Weights of a small mixture-of-experts language model, trained from scratch on English Wikipedia.
Experts: 192 experts in each of 10 layers, 64 SwiGLU neurons an expert, a softmax router.
Training: a variant of Muon for the experts, 657M tokens, 5011 steps.
Below are experts of layer 6 (counted from 0) of a mixture-of-experts language model. Rows are named router (the router's row for the expert), gate (a neuron's input weights, with its number), up (a neuron's input weights, with its number), down (a neuron's output weights, with its number) and show model dimensions 0-159. Each number is 500 + 25 x the weight over its row's rms, rounded and kept within 0 to 999. Numbers have three digits each.
Before each expert's rows: a language model's description of what the expert responds to. This comes from a sample of Wikipedia text that the model never trained on.

# expert 38
Description: Uppercase letters and pairs inside acronyms and codes, often in parentheses after a full name, e.g. (RNLI), (SOHR), KMMR FM.
router:500458498547499496479516536492508509504519521488475502537507475530471504529518514536489537508482463525506524500466486495485509447470536462513489497536507488510512479495494498501539501474489481539472488518474475499469535512526467526493506510491482451500479521538490498472540461525462510470552536526551526450522480480483487484483519468478483513490479494535527448531449501502486482482512499501512496488475508489516466524501488484544444519483522496482492508507474545471425517517458496
gate0:510522507492522470516509496488478487482496475505511489527497464533542524488518476515538490458469535477516447514515481488523533502500527491500499509515485500486502505526470508578478504530497514533451506540517474493486514496439460514515549500497495517497535489467495495507481474562533477455461508493468467513508472515505509447523477459516462503471472457515528510479522503515502447504528479531494488484523484486473543504530465475469472477511556516494518496498452481525499479503490520
up0:477494529556495474476492502469505496532501534490508545555459457509537508488513484534488495507519531531507485512479454455476491521459513460501466536537500471469518501480439507507540549534500523501530491482496489524489530485521511512491516492490488540501538518503455440505541509513486505500497515488500476501491529497485456493458529486506466478503505494467484501479509481452546504532508511502510485499503470496498510531535499526509487474520465568487462509487460511504504501540514458
down0:482532524504547455515506515499499494493485497530530485491530495489490544515485486526503524483442494525492479496501499519521502469478509526470523460484463531548550486519488511516504515528477539500517497499508475513511509505467482478471545459494474462487520511483478527517509453505521480506519455502515456500548479527491457517499487499496508465500495536452472505515493505491544520484479541524535472470499497454504549477498547442529505469529481494529492530471493515448461485479527469
gate1:485466541500505513564451493486533495551508523548549478499510471508477475536545525506525510493554446492494498481505505484484525499533523547500536564519529511488529521490532525506519503501490442483496520508495487473489474474507506439493513505494516542489483487513492530541502460504504473523504514482467504505471458516489566510482513495515505506502477514523517525517519484535517498504475531478513514519515484484484498498504503464515480545546483526488530467455489488506539495488523466
up1:518500536497469487516481424523514548533503500489471482515529477460477493493554460484517509490501482502501476536537495505494452519505500548494475495504490486514508493497475502507481503492543506501483555471512484526491503443510510487507517528486479516498513524455487499550485492477490498522498505481484484547499447515554478491520514456545548502544495490471531466496499519506516495476484502518489451533517509498461478523498558515537547522496502484514506500486529479544490479473455472
down1:486532518518501446471483505488482480497523538519460484508487495496502469527488489510442547498466461505483492475494518453551448489466489536493465502482491524476490433511468503486493489485482524545501442486539531515513503510508495493510507506463511509510496463536529503457494507493516504483564500463521543489540471491467502478468511544538469525489490503471454466490486518469504528497512516479530504492510533527527509481513507529498472489525503536527492530511541513497524506494513455
gate2:492481532520522475492509550534492501540469516518500494499520466522508458466528456460487504522487493478528499534442499497540480500512504514492521468481458490469510521480500479500505440451540529532507511522524489466471468479533520543497456511484522540557505490474486505528508475486479523508488537484512502502473538497469522532486516496538519501513480544501500491472531463524480486473488506478528525513497504533507486524522544540466544507469538519515515477540506523529482506504474468
up2:521434498503469480515489517524488456480515500487514490537456486453466527522509461480495490504506471510475484458497489529507527459509484557460547462489529516521516440507439496505505503516501490497482496549511474532458482455501515513535501465451494521505464532498527497481467499471459520483507482516484507480536535473461469470556465527463528527520488551531504490509504512499507482476514495486522501473473515498498478497505517527486475495506468505501516494498506531531528500519508479
down2:510516513467505510515517473487464500527489529538496474454487497508501499473510557530483468444493488524508495540523518499536468459502508484548495542553523470507517483507476530514517479457499519507502508492508507527501481468526492539470454509510507494501510549479523497526490515515560503466517476481517506459576514543472515516488514475490504533480513467468483530496492531496515479491532518472460466519501510507530518525484531481498546473523456475483542501474469494478494532475485518
gate3:498494486528480517512540528487505486532542520519500467491503470491490496526457505516472532522457510471469510469524496471499496477536499459498484545512487480508491455534447473501497563480502497522456528455521486520497524470521518502498538527496492514541530485514463558470476494503474523489480500544525517447502499513477562534522494485475477506477524521490488489489506515467544481519453496456506477497495455504463498476512523476462469493506526505497513505492517515513520561518513486
up3:509523515492482527516523525468452465523504485523522519497498502476463505447496476496498502485518474456517490486554523464498537530503512520548524507508434471488486531478522463489479471505480473486516500525518491503498485541539488469531518499460445523454500540464504493508501527510503494564493504486512545499500479473503501513517493535523479523519503523526505513502492478507502507489513504480490489485477536488492472489531515510491483517477433522523525488416517495479471498497537564
down3:506478466513507520495460540486466492511452510479501494544466517502484528552493523496458520508502464494522495490514479497480511534464528492497554532473510498511508501518494551469529521492494468514486491513502504514528513503490505483501523518509510477431492505523477540482468510511512486573472473443489542508470473504492532502467473508485481516496486528566527502487439521511506521512534472545495516489469464461501483541502483476489517520474531469532493507501521476465513502459523513
gate4:467492478529480500494491486480455475529504507483489474536491450536508516497496505510537493495531490473524483493469524479522468444533491477477529469501455511478530495504525525468504520497484471525522484523514527518506499491502518530475510487517552495503499473515535492522495510478522529503469504512544554486506458479523452511531510476461511548496510472513474500503530515529514479496493517534542511489521514499474455442494549483478494502521492535489552537454524488504517529472462438
up4:489507506514532494502479524480465513497504519512536515551547477472470521515556511504488536523490497476529460501484507487488521497515521472521506500510506550490504492538525528491469565491523528494496490462500499544461518517527493530469510480504547515503471539525521539533510536491562524482493505484508482502503507536487485516514500493458498470502541539486502545510556492542513502497488524522466507537536515503475469492513512513483553521479468491552517500528513476557495490483518538
down4:524522477504515513500526531529536494501458505498473542525507516509485512500501525446488490499502515486497497488544518480503474475499533481478481492477542505519471494503490470494485505535494509539493492482490490485491475510509510450525481549526498528484488483519560488471496480503458505505554544492531513496564483512491504533439469534543523451501574511494499501469507487482426475521526508466506473475505460509499526487466506535506487512507493471498534461503510478440493494500525493
gate5:514461491477481514500533513508539504489530481515501495505469492485520503516500506470487457514538522499551495497508497498503498521452482571527536488539526498481491476509491497486554519473490513455513534514514520483497515512477473523435512551477543503494512489484480435523527482492515503526489491511490483528459499442551489516521500478486500499487491503490497502460499471465494564487508475461519533512527513519533477499526530503467463499555442485457511503493511463482494503476510504
up5:464485518486508463494497532504514492530469491446505498500488478487513493529480485535472518503443492529506514509468490486523527485505494524509528522466457471476482441527494469472539539521532522519459494504476509521551531470483507562460500481512472498543505479507511474490498467522474467488512457531502527500557497484483505479511511487489502473482500504484507466489500500454497456466520537482491470559472492493475508511489480535525506496494557467510515510559492474506482504545510487
down5:487473456509512470549486481468474478483476462514487506484451509532480489534485508510490511487502505485527509503482497477449531512469450531465509461509516489535486453505512509470453514502491479530525473451509504470535530526502476462499502499507501498497501536487472497483503464492498506502472478567481511562444519439533481488510511496463491502518525524506490518506525519479461492529515471521510494484516503497518505495526530488536508499479481502517564501529515502547502475478499430
gate6:498535494513502505469504488532519481500503502494449509480501496488520511520538520457535468479489496517482444518568514435467507483500510509486515509522502521460511484473529499518476516474540505536510509560482560493518445502526465571455514523488506457511528470486490476502493488483505497548491516463459516487490456487525502507520475490484483523506521536509518549503497483484487465478535498484481494483535526531497499522529515534509503480483498466495495533506532498487494480464544483
up6:465506530501496523485453456506490521464473546513481498505469525518480479505460475495467514464565506488524535502516492481537443479486510514563527489521479490444500510509501519475493537482450513458490476512503495458491482500474459519486515496523498481515470482474539512537500556480471506493511493547556537493505501522509512493496527522497525536503459509460513511475489487479500538551468533477490515552499502460500522491472514505506523513494481493494507492510530539519485516532515498
down6:555477504530522567498496439472519548512498511488488489559465492516523491478505502485473553512492462490519524484498482473497529488517501486510463512510448481490521490485463520481484484519493483468461520450519492530498505497495518521494510520509506518496466508493491451499514494526414516504513474507482531453497481534493556471496486450509514454452518497492519463492498548503475498483532507479507500490516518495516544556502511536516522525528515522471498494501485507515492468496506497
gate7:513508469478518485525512487504520537493530505469516478506522542474466542525495495496537514508486507523477485491480490472531498534526520493480523498508512486561496474527493481484454497439482462465482525467488512474506492526521501490545522476486491522505503468526509485515553487530514543490505497559484551521551480523516503508490483506471519531470519533499496494505523527500458521493528488513500480465515541580510516463513551521535533502547514465510494469494503491503506479479505454
up7:493511433542464466513488537514492467519488496519511515483507519474497552516503511470466488473521485492516498488530539516476509454552492479479524480470502471487493504508516482480429466516534500487470515475470529504497469539496503520492489517538493498518482500476527483547471496471509513499513491474565496458488445509538508544533464513470529530490514515520516473536544479492501500526498538508504513498507477461543496512471504499494509479489480528490476452461513493508491529443512499
down7:516428491501476470506540531497485505491484509478462530492494520535484538478488498539498500475479521491472536525559532548485511489483504508495500443502504565524493517493505499529510533467502462469485551515497522506507502481497488504455452494476467540483505479487525482513538464486544481496487467521516466500510508503516544512519509520486459502464501529470493513490468470499491498499456499532449540529510501529506458475462502456515477526522519508489530541514474495479498485510528518
gate8:519478484479495501500515536462475446500443521540470497511538533459505490481474506473539467516521516497526524510485512531521529487433502496517495471535493506493453533445478460486547510498503498535499490508519508500460509469479520490504464479501568498534535498467515455509476496532490480499505521502493443522502520509505474502479529513502487507490519474524502447489494500523483503515486457497514483515452485480515487463538529539495477498523464508471504501538511495519554477483531513
up8:519492491557507492505486500490459480516504487494496484508497525509470511517493524508489469522494481523536521532481496499509485450468492461490505495517523504497520491486532533500571505511482549494491520555479508463462503456508490516467458538497494473478506466464483506525550515497466480486548503528530485469499527474479483481518504491509542510491517508543525500458456470470474450507522489538499485491485536510548475500461522449533469489497509488496518471507448468495477511492458460
down8:467501506522508501517523502475524517514503498498538467512488510494498454478489520495504496527544503495520499480524528539539528490499488489483510490452462474515454494518478550528543472481523491476497529475517491479534482477486501506519490480505531476523549533485459481515479547485523500448513539523523492461508476475544506503478481527509492497419524536454481521516557528501515461444476469471513504500513484468478550478529517552494494474499529493494492507461489497515503514512514496
gate9:567492470509454513499486514487480501502470528489476533497445492435528521510482487525510498484555475496518462529530556520527545491510511475570501518491502463517494466500450489489498436480537501503541481508469525515540503491493497486487512526515510475480510501546483489513517518486529468510489533513506495502530487473519463494496528515481489468538529553480516465516461520511537492490461515485465476474497523526491511481550526492510517499508495535532502497511519508520517483501513493
up9:484507482511484480545493487547498507473495572524514493469491492516509504513522539497465514501475485480526492509486513488514495476560512510516527514506491492507483515503543512528498463504502476469527506499497435504485520499479536502493496487508470538519487450484482477498468474501476503533479467545417477520479503495510506516480520484530469468514506480483517547451495552497555523546484508530517501520524464509505473522522438532490501530525482508501525513509519478507553465498529487
down9:484508505489516492558509523524464492465514504461494485474508471458503496530491477487478494493503504468475474548469488495530457505444527553498490506478534458526493480516440454464495479514458514527502496495510494512519485459484487507445480530485487511550514492487453463518464505484513508530498493517524482494518522478478544462473504491518522504481509509506476488491487483472515538505500469501553492510459503513516433535513539481510508543517502501525502493510503511529484555496450475
gate10:513488489511496519480439500521498496509499490512497481511504474529524518483491491500487485468494516533488508501482499478511481523468518494480528484543495472492507502545436526508532507483449498495507508513501507475467504487518474488508554529492498515416492573475494536514515548548454505496518496503489487485500498462543479498489515427461516497480455467496522490474473489468513477518506451496521500480509511510507531493529475499510472517508459466506499489532458549534500498527448521
up10:498472491489517481460504539479463488498450525509492473495479481526488499500499471496467494490460536469492509516526518551523453515515495522497511503514484512487503525505581491522510511531527490479496560489466492498559530540493541507503476507488468470488513498494468519505509471505497482509503523533541523495464550554528487487499514549479506532474537492484502488459492505537518513522481470510523481505491467480549465521521511522511473520537508472494488513539459468472456531510529515
down10:494507518466491483508522475568517512430493471521467555497510547465466484504507499512434505469464513523498480490497482500488516533504522483505510477504480468533504527505491498488462476491492511464519470471492496502549475472516514518505499524488526499528489457484527523535485506520548523477475469485466493544479431535472529506472515486491511477503533482501492572480532494474525487557499518498464523519515512503490485511518537530467512479462492488504527518488506498489509496469506530
gate11:439499498528534527519519496518484542526444511518497489550505555460528511502478546469494525525529535480477564494506484532493487501503478472503458517492490489470480526508500488546505497496474467451515501526527494479513523497515523508516535522557489514515483498453516504509506481497502540483444552506483488524542480542480477542471487497506506503502495513475521522519500512509526476525496504554509496475491512518482543489512532527500517450527509493516494492523453522523483495508464468
up11:500483527449492505505467489475470519490513504474487532514500522485496501525503516504480499520519487508492529497520469538486483468514527480472498485544507498471550453521501513479553503511506512468503495468525485493494506527503519554512487530480523474491498490511481488505535427500509510528511534490497479529453466504524476533574535542500542537486478522541535463469522490521536539504518468487498497484525474519504510494556528512492527482491523519492527507468547507535532499488529554
down11:504502516541520512483521542496455535504483498513470474478461458495488494479497472515509482544578526499460479521470500494500528479501443501463463501472466517506473511505478485500475529457448511504476489529480487523522526536489492502512510492503466501498522497523488487514444498514477545485491489496517504457461495532473543481486468494510519514457511496484521505507539499487468501509502504525497490508504494497497471459397522469493467511493474520490508540480451476497490520506522527
gate12:487512546509528468508494497544523494524503470490559510548471459475506535501503500548524520498448475524514512562483487476500498508550508534477486511511449495512514550473491523531511521511543481526529497544497506526511494464507486517488470486503516497537451467495490506454504501489468488502480485492476489469465488523502496529508472476511475487514496481518473545523460519485549488500451504463512519544488523495485441522505480488484501508461503526494495510458506488499449505454508496
up12:512498490495440520501545461520486502510483478500482510459529514497502484487520518458495494486503475499494485485476503511515531468544503488518553468490534529449500496467495541452501521510500515500486509523474565492547471445504511482513504505488512522468499449498475531536489503477508481557473473450445455520496498533545482510508483482518502525484517506501512539462529441517467512486496535532514493491507513526482518494499527482489524464514488529528480492489480487516468545498479529
down12:526519484488482489511485495495477447458504472533520497451483489528521489531534500527465505488521477503530481470523510515524468546421497517468466471527489525503471506528472477486504491463492459484479556466473488507451509522535497478494499522462488477491508509478541513484493515514524501491546481546544496513509457477495505494531512492527488505482470486480480437537517470470492525509491447472463484472496503495513501492449485472497493530500501492481477492506485510466513473551532489